Weights of a small mixture-of-experts language model, trained from scratch on English Wikipedia: 2 picks a token.
Below are experts of layer 4 (counted from 0) of a mixture-of-experts language model. Rows are named router (the router's row for the expert), up (a neuron's input weights, with its number), down (a neuron's output weights, with its number) and show model dimensions 0-223. Each number is 128 + 24 x the weight over its row's rms, rounded and kept within 0 to 255. Numbers have three digits each.
After each expert's rows: "comes after" lists some tokens at least twice as common just before its tokens as in all text; "gets" lists some tokens that make up at least twice as much of what it gets as of all text. This comes from a sample of Wikipedia text that the model never trained on. Tokens count by the router's weight.

# expert 18
router:132141134131157079144102108138156145133148113135162136138145131109156165186171116121112114192096090167101138117143143154105127163093145114171121136097130135148137131153103183127169072078117120130103095109126120121111114128111119101084156172094137098118172115103091119136121114092129133135122089110122139133154104118119149104141132140092127113147134097115170114112135074110117137118117148125152149127133099121136135168141145112106124126111134143158158128139126134132124132130175137121139128185096142138124142141110117128113204143079126149138124162110116150119147143129135155100119106167161157141103133166098121097087133119116098118162143143105126124170101109173141111136202
up35:155151141159162140099108149128179121157118079162134149162071151120118122116128163119084157164099128156115141122103128082131156094139136123131144114153134136111120152109125122140142099164097111118100132122097117127120106095080135137087130125119128090156148171088113136155113112134139096141140115133150151140150131134148129091119148120145122131113101145139138079130111131110128204127164129126149172140107108087145147122133170126114134127153119187154142130122146119157134165116108097142145145166066089159165099164127146146102110136154150138144137167148129141117163075113198128144120162180143130095126151105139112142126110114166133156123129127096116115157162156123131100100120
down35:090167138115137117116138144136131115119116129119081157122156105118092102162140111095135122092103135110093093104070105138088091152079112172162174148135112131160125134187135124107137143110093135123162147105149134136149187160144104092131164130169148128158145124115134128133136142132161135138109174096112143131156114149110129133125090109131122094101129088146109141128133084186169091122120097153133136142135149152160083147133160133118144124103140115174128134119144122119106101140167150078157109119118108158110164134117112082147129137129108092100090089115147138126118142169135121112173134113144148139140105115133132137151145069109133133113157139136122137100103163130079156167142
comes after: "\n", ".", " |", ")", "==", "==="
gets: "\n", ",", ")", "\"", " that", "."

# expert 2
router:141110064120170140090113142095130141122138124132155170117167096176158064150127135146099166133161141113117125087104127139098151147091094147136096095144117123135168133120116128121176128117157135113139087132128143111143139132145106094145116132119115143144121160099109150135139136099097091140126112137123127136149148135186122138171138164123132149159147092108103138148130169143106126116131170143169135127120126147141092159125126120158151153205139121075167136177143090120101143135101129132121149095152103084118148122148132114145134098141130103135114143135115125126122133147143127144144122148092115156067092199130126155119148097124123127102106126125126132180156123129133083173103
up6:154123110151113113083077134138159109129122131126159155124097137092133137119115136156174160147098137123135084147123132129119106156134118134163128144150127173118151159120096125083112120166151093118146133150138127130163077104154133084128110141087176130126091146113117144084120142097113091155125102128141110179115127159130156126166112136092147145137152078160129097132140083144117159141156107127155163147155154123210115140142153107121167149100084144118151140119129109130120158117140140127120170098101143112130109120132132120126072074119163127113115134122135088112161113074139180135141122124120133122149118112149146155127141160075111077142129129139154139151134156124120086108139
down6:074076146127081123100152113116148142126108137102126148119112133145136168167150158166147151116114093164144129160116117112190096120108152131121131105119146155150159155103133159083137160121108122132128109144089152103102124169132170103091133112163143122113140099086132169116102142133138143156125133114119109115152058122128111171129160105146136086134119136120108101099127109168123136133149141093134123135156114099103138133151122140069124146145124139116148138104146139142111141151108122109070130098132172118099163122107114152097129149097111107117159141110136131101173153164100176108096133114136141121130121092154105115167135113111113136203078154138141125093129140088135129105148
comes after: " |", "-", ",", ":", " the", " of"
gets: " S", " F", " C", " M", " P", " G"

# expert 10
router:126131135130090101189127126136153120116092128149156105188131036133119179117137153115146140161137154102179146156153123127131130095144111142103115103144145120136150133123162115131065134148132093121150139126125116061130123166132106051094169119099129116132124105151127109152116124118115087130144166127141130124079138081098132142125128133114133082151133115107107131119139150143111127128122148120140114196145126123140106094136103125120090175118124136123156117105111115117168139113116151103119149119111074107167098153144127136139165122114141126147152121125125069097116139108118136144122122190121115157127171129129130123120141153100101161122117119136137128125125151169100089162107
up7:139114158121129105093132151116100160192121138146174144159148119122106137135131133125129156101149154129097138127104183129153120112178131130136165113091115134122142072099156108114130108098124144166142106142123123102179121166118108110123146091130152067162139118095107078128126120151100081154145152072126116081128124097173142171127148152133131167129122131108134128109163128147104130128108120118133112177159156127102126090163088144112116159097133168148129161070138123138099098135127148097116105135123141138124170105104106153136132120155112135174155136172151141143154129106104141093139143133125113148084141124105150150098120131126131129108072106105151142100125126133132147116071
down7:132136108187138144092187104132113117103086114132141156086138152105105145163101142117148111126085112132123091164116103153121110105130129101128127095123113151083171150122158150119085052133118144149156126147149140157125127105105157175125108110131115111148143084106144124168126077156131130156158136127133118142150126116107078162108092140132158085091148130091115139133098149158148124140161154096151102142135146135150169123141133131105124113129089117176118140146169101146130151135124116141123131132135092140112144166094139132116114108109127123108125132167127125080142113169181161065115142126194128133136118108106154126157181141135101121157121125136120125105123153117122125127098
comes after: "\n", ")", " 1", " 3", " 2", " 4"
gets: ":", " |", "==", ".", "===", " –"

# expert 8
router:133119123125134092112157132139128120107138106109151134121113106168131107120148140126132137126134120132147091143136100094139140105056153137109124141134082133106119116153109111116142154131144080098142186128111143116097102103157118078134112130123112155115126135058133095162167127120110128139153105134105125115128146082114112113136146146111125148136129122169168098095125088133104100146173119104159094110136150135132130185158081083142157113100155137116161122138152103106117120124140131107119131129149097082187140136125171117110095128137107148137130152138145131114137072110131147141157078122187132123089088149146099083100102121134098161113146161115147168179137148161146096159120
up3:126118145132102103176141139183134141119148105119113116116123138129152161107179139108113190122105133113112120126090129114116136116073106137147086141109138147129111100161150123104108113095124161129159147148155124138120090117189104131121160145142134165124143133127138152182163152124137110152155116174097137140124110175109114127091095108140102126098128143110101136134135068116132155130161115168147134107112126096155128155130119121114116139181128190079148132168108135117149114096122150129162117140162100098168138121107108110133148096137152175092157146113166148120154083102144128141077105095142112120075139121096140110154132153151132152099126156109117151152116096147120117135165
down3:116123124117146166153103076105096064144176143118102123086151101120128104107099073109136115141192119154122129139109077124139072107118095113137140143067115124110114183121133107122162137097157095139161135134106143138125165105186136098109117145096086125134154139105150148151118145106089104107161131137129128140146095085143088083155138127123117180136101131104089149116149126174128136114158123120149133151124124165096085124097076127140118148099107120090106126084157115118120169159133106112130171101109100124124121106118104135143106153149091130168137102153140169141126141094128136115118117107123145158114154131135122113121134113146130144108125139105114136136131130162111117132156
comes after: " ", "-", " \"", " (", " a", "y"
gets: "p", "th", "k", "st", "g", "w"

# expert 13
router:164106007140157107116088130120129124143147116112137149155105096093133157131138145124132107089141120131161111124109157099117148072073137135147131158141113123131141134096125100151132117109129162124099134126146149134097148091144135125130120123115167166143109126113102125136114158155112103141117125134186099152126095077132145147145123159116148109153139156154105129128153161147117169119160147119122101125121151133111127142127133155123134128120119088096118136139130121141138148093086136162130141190114144142095139119121124136107152101097135130155149147116198141102112088110144134109104107112121100177077121154129136107100159109106137101139062098095128129100134110089132096129148
up7:111086102133183139122059166124120108121168107137101107144111139162104136171148133131095135128192114158108112112132132125139152130088132110154086099113128130125122096137159129128127120158155169110098121152103097115138140098135101115163167095134120120145074096123109109085115127143149145154141125100126136127118105113098169148135115096101064086117138179138143121122114130087113128132130139094109113116137094127114159092104110124111092148128059110119139121043121128131105167086163166105105146109143136170132119125129124133116104123135109093103129106121149126139106081133143118118150148099153102115113153152109112118145133153136095124120100142163124096140165121129145158107142
down7:134121124131123154119130137173168131151148163109107112137162102121064093153110140087118137110123111115119130147097112157142120132153162114097135176145120159156137093093153142123150104124161165165135092106123142103085133144135131123130101147119158145129128091174115085111127138147113152140166160142118131178121160085137118141137128107113115120116125141106155156122136090095128122155078143130134121139199130112165114082095129143123145108181100128132119077110128134104109123122125106118144150099163106115126133117163165138156166102148137142135095107134089102120149115142122124091169158070132142168138131149176100173174086154152162109139127142137134123143138147141128135093090
comes after: "-", ",", " the", ".", " a", " and"
gets: "ra", " he", "son", "in", "on", " He"

# expert 14
router:119134145114161117163150114139115102138172112115120120137096120130139165112156140115121184116141143137095141136156133133113131129111116111154105116157122108154129111109104122161158106088145115104085164164143144080136155091126102104140133122115184187134125151136135168126165124147110120124129165128147100127152131113169132066157135156145118167154138177090148111103145147150093135160141141110125130149137100118151127112138082135165180122104126115098156114135136067127133116141109144131107151149135138085146132101124109152149133112125134104140115154156181097129122147144139119233147134103111074125128116151138129147126160125132122123124149102087124180160161134141110130165139
up5:132129152139156140181135113111112128143129154157162116108075147075125140116112130137108125166102147164103153084137139071133091150087116118117141098129121116116151109087119096119142164142151133105113121136126100158163110089116138141127084140132126117151136144117147111190157111092103124114154159110145142091138168165142105102082126133150117148102158130147110105140088157136105145115138131091107103129109127139089138089109113171138049102152133084097124135143168118119122135116115157108149095132136148119152135119123079133134111136142106159160137123103106136112136120125121146068148133157133134123128096111102154112147120098143103136112114122115155172172084125194116140139164
down5:087133089114127109106125140169142102133140132106112130151158144081137093153132108143149132119146140154156133155147151109123128149121141129158129082124138110147124159145136123122103116086116119148109156107102135128136104121120135164155147100114151153113111151125118146133134137146137145121151132108096120085168125119138143121109146104133109103205134096144146107150157092129164164115140151145170132153157136139135119150136169089058177127118062129102117140102135141135120145118105130118105118131188119153142150146134147112135132131181159149137139109116123103215123097179102121145128111109085100122123158143118116153132104200135165110134104169158142126123132162174139103099154
comes after: " the", " |", " ", " a", " and", " to"
gets: " ", " re", " de", " con", "ro", " pro"

# expert 5
router:168116072111187140110112117124168129137117098122126146088141122153155104167132122121119173112117141097109114142090131133088157155102108109070110109161113112152136136139151174116162088134125109130122108148125082108125123142167041113125124119130125153182101102115125130143133149131122157136074113135139131182140197136158108141138144174102131130146120106119104127075128159179087162100126149110140081170118121146126123142117080126121141134149109141119166147165142119118165142124134134132119133130135120121102144099150145146134144130128135146121113134126150168143104138149123100136138113128153127154090136115154104169140143093131140114120061143116116164158147133131144157129089
up6:107111112159121088152157106149113184125140146158090128082169122135119117115138115113143160168134136097100138120110119132157167135123139112132154137144130146129134129119137122108152101116126122087114165136093120097123099110141141117125128151157153144125165114161132180126138165156168163117119112123127139116186151122114116144158144171154126090121153160103139128125128149116089144186139129145069122141138188131090119125125187109121120118170097126136173152118112105172131134121133186109095129114154143130129123148164123111107139136170132113087138140200091129098139136126106162152146145120127097135131133140088115116162171112146108160092099128110166126114101137138078106100112
down6:075125112127082113147113124165138136107160164127141106094105147161139121172140120158180072143134144137111139107141140163164111129171167150175115159168122162102179125134153096128103132146145157110150082099154134111104142116159110118171098147120135118093144122171152159165129140106135160108147151116110195124142126183113151158161082135141137140135122118095139137129116099111124130114158128151156128137107131102120151184182133124115149124110142133152184114116144130108117097105122141128155085111137140118110129124102140112106110122120113067111128144116136100120118126117120167178161145153137125161096123103102117163146118114111125156111143142145108147102124143094092122093143
comes after: " |", "-", ",", " the", "|", " of"
gets: "A", " E", " A", " I", "E", " C"

# expert 16
router:107133139131106115099135113113129118144166118109124136111139132171126100207125146146096141157119125135154145159133115116038132141149089155120131140138159131111130110155115150143134136134153137114132115144116126102112148114113081125113111151121101087166144127113130174126137129120104119125145197147088168125144150101139090142145119138048128135084143168108139140104112198124125153140134115132152120068101130169164109131142127127099189112106119145133133119142138111122108171075158135112118161101107121156163122080124132095157121100099128120141129130145136128125122122174105080126144131158133140130169091117130126125160148104095119121149161158122154092112130121152156109126122
up3:116127107111081130136119153134094117139131116113197109122174122115127176150094111143126124095138148125124129144125107143148114159132132120136135127103153116132091071139131123143146192097131183129106137145114153113139112101128107107120133071138122147088120110164087130117168164090096121128100150056114171118136105107134141129153114116127135122162146146093135116123143118098153145127168130140164120117118142130135118134102101155131085130122119113132138147103114155078149135067136131102111153128129170127142139123141146111131114097114103151112098093114116071127151134100123122117149103100090103126194050130131131156144138135105132110164114140154159200102124102128141133144132
down3:122124098159117097110117133094131148152124111112139152093098096117149144114161118120139125112103137118097168176110114104144151178112145132096075129140106131135107091129114129177122143142096151159114116154127158074132122156112167102110074101156110137122112151077114113113110142145159153142121129132144159136144109131099076099131118123142108120134099099130130114109122132134120148169112105126126137092117132083156129129122123127124126168140200124101118126126184133117145113114125131136123143105097184116119176113099167106139111106077113137087125090137127119094105111150135136130082137159096125147130106131168126118156155162170113084135065156142158133122137100081134102169106
comes after: "\n", " E", "E", " O", " B", " I"
gets: "-", "c", "lo", "b", "e", "|"

# expert 23
router:152124116125129114104117142107140112164097124162118163116094123185141130147113130108080135124133128106127130130131134128120143141125163134087105128099120105082138095120109140163132077116155131122105135167149143101137156120161116071150097154126138147152117106102131168113159124091113128131116105153128103119076137098161073137094114076110141133119140133170084152155143113095144131106139113136129123151144129117206143138083168148141152152177121131139169133120119090132091143120106131082136121082148147111105119120144156137103107100107129070125120167094135126123141090150145091144100150134138091147104174140148086134124164126113142178114086144152144154163129115138147107138130
up6:141124099092130151141132082111099154088155145122130108113120121147136123154144126139172142157115096085091102109151142121110168150158099129140135125138136147146164105151139089097136107151122101181131129089106155128103208124135149122116161133105088125171135103164146107122120146141124134113114118089127132128147113107104112094070141147201099125113087132089126112111153082127150144130101086134090129116124130170088114101139181165133106140120162093119134146141163134123093164151119138137093093083135137108165097145129114156112143151153135120146112125115162114140095128135124128160163130117120140122090127132122130119105076149106137102092117116123158119156084106156117136155137
down6:137142101125157067113115106140135090120098113108113119114105148129077113080121122169081108090179140113176097102126107154094148164116097115113125106101133171113081158128134139117079118137148146119112138107144155084118137138134192131128099143095131096137167126121101138110087094157131121155132119134161122142119094102103097111122116107150132128105153123096110125092163119110141110142128105074127119129148110113160104157144128138131137146151149096127104078120172129138077148123134152086125146122155125137119123096113092073172139136081132144149113151126105147179126113100129131112095135119151131164130147154125068131155123140129154150110142132127096110161163151132152143146119
comes after: " ", " 0", ")", "%", " 1", " 2"
gets: " |", ";", "---|---|---|---|", "°", "amp", "}"